Experts of a small language model.
Experts: 416 squared ReLU neurons an expert, a shared expert of 384 neurons.
Below are experts of layer 5 (counted from 0) of a mixture-of-experts language model. Rows are named router (the router's row for the expert), up (a neuron's input weights, with its number), down (a neuron's output weights, with its number) and show model dimensions 256-319. Each number is 128 + 32 x the weight over its row's rms, rounded and kept within 0 to 255. Numbers have three digits each.
After each expert's rows: a language model's description of what the expert responds to; "mostly gets" lists some tokens that are sent to it at least half of the time. This comes from a sample of Wikipedia text that the model never trained on.

# expert 21
router:169123096104157142137147103111135123102067125131135150095121156124135090127157107115166107095161105108163094152157210143092074090190086139130103109126107170128134107141084117100090141201136156
up0:094175104090113164104138144084132070121154164189130136163170186191151128173124155151130111115160146095087121111100117161121099113151063094105177180099118074075103124113118142093136077130158124
down0:123132108144134166153120149166119088152055123172109150192123171176125134172160117141148137101163159115073131097109140133112160066148137162112101139134049104117143129147099128120052135113169095
First fragments of split words and opening brackets or quotes, such as un-, re-, out-rageous, sc-arcity, ped-agogy, (.
mostly gets: " un", " re", " \"", " pre", " sp", " ("

# expert 19
router:182141102149087124102146143106142107137118143179103119089131119136100191143096128100113189096092116090090125121155085142116115124193162104158154120156144188144131129112108095189110084107118120
up0:128107144142206148208132056181116166149179095097099113128151106147170102181101173096118074200197146156152119136111147137123116076108136171135091173115119096165170119169085157105100127091126143
down0:143136127135131067139135128185167169139139154153093120155125137082149151154140101164164120094154135126152153126076094127112153117125116114131136162075091146094109136099111130165140094062127160
Geographic name words and pieces, such as New, South, York, United States, and county stems like Hert-ford-shire, Gloucester-shire.
mostly gets: " South", " York", " North", " Western", " New", " London"

# expert 1
router:129141114106055072162101100077164090161133146136140140114173054096102127117161187119090115095144089123119201136151123109100147162088130122068135080149205096165133128077134107105180116091159158
up0:114183176103094103120059124079117097167130130129218119103141122134088185214138070157103074162124131143140143211153095107131121142127132139110131133194097131147103096048078111138103159165091090
down0:151141157142096162121132143138100124108144174079178073088083171135156125107126108203163124074105141061100140172093197139081123147156133131177144144152109146085065128156120106080121122129116183
Final pieces of surnames and personal names, often foreign, right after a first name, such as -ović, -son, Munte-an, Brown.
mostly gets: "ović", "ić", " Brown", "son", "ensis", " Smith"

# expert 10
router:142141133119122150100088140116145106100179191151130113153105150105110069108138109194070117111172120142106106156022160117124155093069104164135116125143143126108142210163094146131134115138096128
up0:139076151095110157134133091077140088102111109163187155107121157080137093124134074184134154096108151118077082140101070095154119112130085110114095203148156120150158146128135129164167115156137092
down0:079085125131124147087105115086103141127152149113130133134114140179117144105135117151162136075107145164154136078139090121147162056075108151150223160095086141140063105123076139143135129138147071
Line breaks, list dashes and colons starting infobox or taxobox fields such as Location, Date, Coordinates, Genus, and table headers.
mostly gets: " Location", " Date", " Coordinates", " Genus", " Website", "Note"

# expert 20
router:116165167123123099065135122093174140131129115157131082069127100162171102178077110091149162121122131126174120115124083096177163142147072087169192159110134124115083142112067166167159114104147098
up0:082118111080158128160183123134160130149089138104160112063127121137086122128135125192122121102136120147176144147112088051117123166131114115114067086159121150121115136142095106119125097137108139
down0:147164102060143146119151099163062138162049166101151124139130108165066167124108112098122125151181163109199125170097154131147141106121088113184132119090133088154148122124103165122083152133108190
Inner pieces of scientific, medical and technical words such as pulmonary, stalagmites, procyclidine, plus common nouns like railway, water, energy.
mostly gets: " railway", " ne", " bi", " human", " religious", " water"

# expert 2
router:131133177161121138102086169106159084176138085187137111137131187085134165135099136107131151128162123134167084201127174123182151100165142080121112132194140100119127129087163123095145094130137136
up0:105142129137111138109151156152106091133156127094200116093104140158141186147053074147140113132202138116072111060183095164136117081143151139112144223119124126116142060073132155073148130110162154
down0:113142085113141161100134107151147149143143158188148157182117141095101152145141122088157225121136124122143073137129099097095125094090156147171120186126130145093154126122111162163117087153162142
Single digits and spaces within four-digit years, scores and numbers in tables and dates, such as 1 in 1959, 9 in 1986, 2–27.
mostly gets: "9", "1", "–"

# expert 17
router:115111151146069112194226087145167086101124157120164110100131144161149108201100124121114127068156115127144179117166107094055108079072177147180104118137193140143124119088160128117137139066154142
up0:078157121016182192110138175141130130181060145094169115151197137090157140123111133092144121133121184073148180147145190114098139103144137112177144118168123144095108175114188106060181161126058192
down0:171147117093137167095133170190117149108119168148157184108115126152195045127097149107182108115134126117178103165071137123103097094117069032150063165107127126178128152205094139174116108124135098
Final nouns of institution and group names after "the", such as Society, School, Party, Club, and taxon endings like -idae.
mostly gets: " Society", " School", " Council", " House", " University", " Association"

# expert 11
router:125117150114078115135153175094099102179094096144112145183129170149128159151118102125157151117101166146096127150131139118188121134143074125097137120156150130096110128116123135092135159097143125
up0:171101106149187116139152059151155112090088062113142115158092160082112112143130116130112143146163101130152116150130170132126136125160135119117093144144138123139073115097107151071113088127147190
down0:192125153126125088055172094095133162110100112136125149197115142069139146073106141172149132184170113130152190094137126153184145173143157066127132125223088059091064168117048127095091117137126136
First names, initials and opening pieces of names after commas or "by", such as David, J., Al-phonse, McLe-an.
mostly gets: " David", " Robert", " Michael", " William", " James", " Jean"

# expert 16
router:105127141188161193125105135094068173153139157112120094169165099084074144093141164115141177175186098156115140113147127091122153137124101147071138149098104196147107122102177112085110161091123108
up0:157099126195124129144123176087128129101126138160088120137172139130102074079139123111138095178125168110109131087128118126110093091110101132128139142185107176122082117125147112148166121145176122
down0:152103142183139079168102096129117116138145118171127092161125148141094146124103138105122157094128174144150164096092173152174101086108197133141117099086126133117204104169139169103159172177132157
Verb endings and quantity words within narrative or explanatory clauses, such as throwing, seized, learns, several, same, due.
mostly gets: " same", " several", " because", " due", " many", " this"

# expert 7
router:093124114160155135109108152138183118109180080069116154098121094121150157099177111147087095106134145146137140149185058183119139143075168147159164103148126112138141255142182130118171113132140156
up0:174175143144137143148129132100148107148156121146105136127123107112137121151132132074143124129153071128125138105125118150126121154042141083156157131066095053137127165118119155074222125093114129
down0:164132182109114122130068144157187162170106072180123175138138117102115109133104090161135109103105166137120035077132203060115143125096116138138124158189158152152104044183048153106076136038151109
Pipe separators and header words closing cells in sports, election and medal tables, such as Pts |, Total |, Votes, %.
mostly gets: "|---|---|---|", "|---|---|---|---|", " JPL", " Apps", " —;", " Goals"

# expert 3
router:092139162114104127182150123184114136120124128108172137157121070146134116105148120120085157127141104078194166107161180088114109093111101176140085097127089114155136164106100074115085147161140146
up0:159171152069190096073126073108174146147102105113162110150101074132134150116138129156121115057182105141169134145135175111067109105078136152126105078117099174142178079121160118080147109128103167
down0:146086124172142167151143125187146130122182126141132169123123156116115135152103126161089101181086103105150139194097122076167112120100164178145079168134162086180153171101085165118048107163164130
Common nouns and verbs in narrative prose about people's lives, such as years old, died, wife, grew up, contract.
mostly gets: " died", " politician", " wife", " life", " located", " years"

# expert 14
router:067135067091143161139156129132103169094117104113111161114112162182102083091179129087168112164113159133169093113101133115089090093125162162103108083093110121130156199124203164105127167101121132
up0:139068134112156128082104174137138099159092111209172143085103151099142149160133110120168181102109116113121110089077135161193150139115169162090133129101088127188096172045132129100155105073122102
down0:086103093098132145112143142126167140153120061076111167111142069072121069132120152127114147161159125111125114194146164125065096125145092099179136156107119147106178152091192164116115174137115123
Line breaks and sentence-final periods, often before headings, plus heading markers == and === and sentence openers However and According.
mostly gets: " ==", " ===", ").", "\".", ".\"", " ="

# expert 8
router:102127095113117146136094118114109103098135142142124154181086133153075150137109115152171114192111120104157119149166118118092082150100154109097078115096168100127055103163109139154122128100112092
up0:146134148102175121134189106153123073117149070091138093100157178131141106152167156157127126125142119124181125131100163079071123138088138167151105128106121109096161181109106119092109119171189198
down0:123126161131154162206116056142148121094143130071127125103144097150114093119139127132065164143120135119148138116119115142118098093098191149149098099143141116118135189111122115126129103140158138
Commas, and, was, is, which, when, where, but at clause boundaries in biographical narrative, where a new clause or predicate starts.
mostly gets: " when", " which", " was", " where", " became", " but"

# expert 15
router:126142137108173154084126143168066117091152115122162089119110120164097124096165163176108107162151112141107078113083051099070175155130134100137140082125122115131169144153117131139085153141117168
up0:152145125107066147132112089149098093094077125114132118159151158120143082088198131108111142141160112154150076092108128098146104112080070123135139151135120159117129120160150177139165086156110055
down0:120103127187157143110141100155195137094121104127138087177142170063107159150142142105128106113167067124143128135174118107156086148164155110119136113132117141101170153117142143184109088105106116
Digits inside multi-digit numbers like years, times, coordinates and counts, such as 20-1-4, 200-0, 3:0-9, plus century and million.
mostly gets: "7", "6", "5", "8", " century", "4"

# expert 23
router:135136110090126093082196128142124208124133095171149100193145154075128201134169118077106156111181121116109158099144102121105128093145144109101125080060163090115132067152171136157133137164129158
up0:141143124086168102091158129107174107088079167112146139150102118124103139033090119101134192139111177148115076124152125141145101156151110093105163106161134162094109121115124108099173130104144122
down0:135182168171130134103165089139145081114122126150085133132109126091138074143138193125173065122166122113142103110064159112093169105145092112172097112141102126099125179167069032103083150079137098
Prepositions like in, at, on and during before places or dates, month names, and row-opening pipes or list dashes.
mostly gets: " July", " December", " during", " November", " at", " January"

# expert 4
router:156139155132125109112118124158157177101138132159077182106126136109177120187111093103162141131129109159148151158060066086166151067091115136106162153151139127123120152152140146162111135106140089
up0:141102137133119026085101068100136139129109098139129103096101098122142118140084131146143103144142100120180180086148114188093089086127089095153116141129096130134159170099126118176097135102139123
down0:158188116122136157125095177132090109124171136081149114150141118085106081104134182145153129097139100048158148134178128082101126147117108167168164068135181131099145161145072101146113107137102069
Fragments inside proper names and foreign or transliterated words, often accented letters or syllables, as in Kierkegaard, Chukwuemeka, Battletoads.
mostly gets: "ā", " Et", " SP", " Om", " Palmer", "{"

# expert 5
router:102117111118130121149184158100095133187104167121127091092120168162156102112181140120137078114147089141091144140100098121092102144092106178162115144069146141097162125188188131142151123085178100
up0:140105093165165111100107107097117187137122107118109136161131165091132164043110143108131148109154152077125113116106138151002138055148145117159158176099148175157107105133109126149134097207127140
down0:123131123089157176182168129162126153102136124094130201154111100120184095147091150118104166111114175158205092045110141077142161104155163130141084118103084117146148204097124075127150118062067140
Bare space tokens and symbols just before a number in tables, dates and statistics, such as | 0, September 2, −, £.
mostly gets: "′", " −", " ", " €", " $", " £"

# expert 12
router:139128115121174147166113135143118138112118154120126120169147148110103095090094096155087100080160162099057125085104111221141114085102120151091101167108088170083095064121179104121151134096097130
up0:112142128153126145110106139118040105133081128101141149140125136118103164113182095129100171113151081073145152134118174124143138138094170108167179109121143109116146137118125136117171214152087098
down0:140122158131105118141137167184083088108123112093153128131158127191125134108092127142140128163151143100141146132106114128145119122111074160125190156121131133156087094076108091025123112142179141
Articles, possessives and prepositions before a noun phrase, such as the, its, their, his, of, with, and possessive 's.
mostly gets: " their", " its", "The", " his", " the", " these"

# expert 18
router:128101202105119150151092135138130132108134112161128126083129106114080143164078095119154108129081211142139128154118161141144142178176187069135153141150099205073086096158148080171106079191120121
up0:169110126060090091183094165095150070149149125228146112162103128125169152133169163110104120099120155116103162133142124157150131156185186057116111096113075134178134161120105104104126101158151117
down0:162048114145182137166089082134139126140101101156126133127109116100105108167158102147125140130103141107200175134113116134167106182177174065112162158139158182163134143087158080122118178137146210
Capital letters inside abbreviations and league or organization codes, plus nationality adjectives, such as US, WJC, MLW, PWHL, American, Canadian.
mostly gets: " US", " Liberal", " Football", " American", " Australian", "American"

# expert 13
router:147121078161167075072162088065116102097111132078114153166103147126125135124173186130157123138126116154079121126182126154139077155094095139095120136146097080123134120156114103097121144116092103
up0:194123159081054199112158198106091107090107140161120145143153220140140117175187165132098128191153078173112082138113099139087160163128129093088134129168145116196156097159130098124126133072112088
down0:150159136097096150104115102081139075136152165192160129112143165173139151146149154124143160113211131119137069098136193110156120165143183137122136096157153107156090085110139160145108114145079108
Auxiliary verbs, negation and function words in clauses, such as not, has, have, would, could, to, were.
mostly gets: " not", " has", " have", " had", " they", " would"

# expert 0
router:123144122152146135152102087175123172142112107108153140123150119151195122079190152183081117211148161115109092173076150154138132191156078135123158230137126108132120139094123145133148121197122164
up0:125123109140076160151122155093089067145138111185133124114148130083131144122103168124212111196119128174096159129109129149136071176068129196096168103199147085189108128078101162105151113146166136
down0:105130118122161102156094120120075149196133092172124073085141098119107134099128149128134145098150130126182162111110159120075123093111161135130076068207113129129191103057131130114158151130139137
Past participles and predicate verbs after was/is/and, often before by/in/as, such as played, based, released, served, written.
mostly gets: " played", " served", " located", " held", " released", " based"

# expert 9
router:147116097146132073138113133154147127135109088144184137110131106113129124143128103133137137106085122078205141151142171138161123162144192129121145138115105121139158101156157186121140106155112118
up0:141080142128200075143115128126099095192106135193217117134108179142120088101102132116125141090136131108113150170155147117127103101121135110116113145160082113120112128172136166095130076089196173
down0:111093086141141092155153147104078135215074088127105135204119165135108137118119084161069077134107168085164179137109093085107143157155153119061162163138133131135099083127118115199142095171128154
Tokens opening a new line or section: heading markers, first table pipe after a heading, list dashes, citation punctuation like (1959).
mostly gets: "   ", "See", " List", " -", "Early", "===="

# expert 22
router:147124067167120150117102097157062151116104084100111170148119105132170124135038149130109155212136145141123137100134130146156133097159136078165152133190120119201136090077100076139120140140109069
up0:123162134152130110123146098172210177091123101104107139097177167141156145104147094116103142193133106130139155131120113161168086075109119150103120094094131093133099100112177086120113130165116114
down0:101162088110138167160087115111164133135169128108160103100110162129121158135125131144093119172198078091129102125131080073069172153089164156159146137072127192075102126104038143128171132143129178
20 in years like 2021 and 2024, Thai script, and words in institution or law names like Securities and Exchange, Historic, International.
mostly gets: "Personal", " International", " Historic", "See", " Civil", " Special"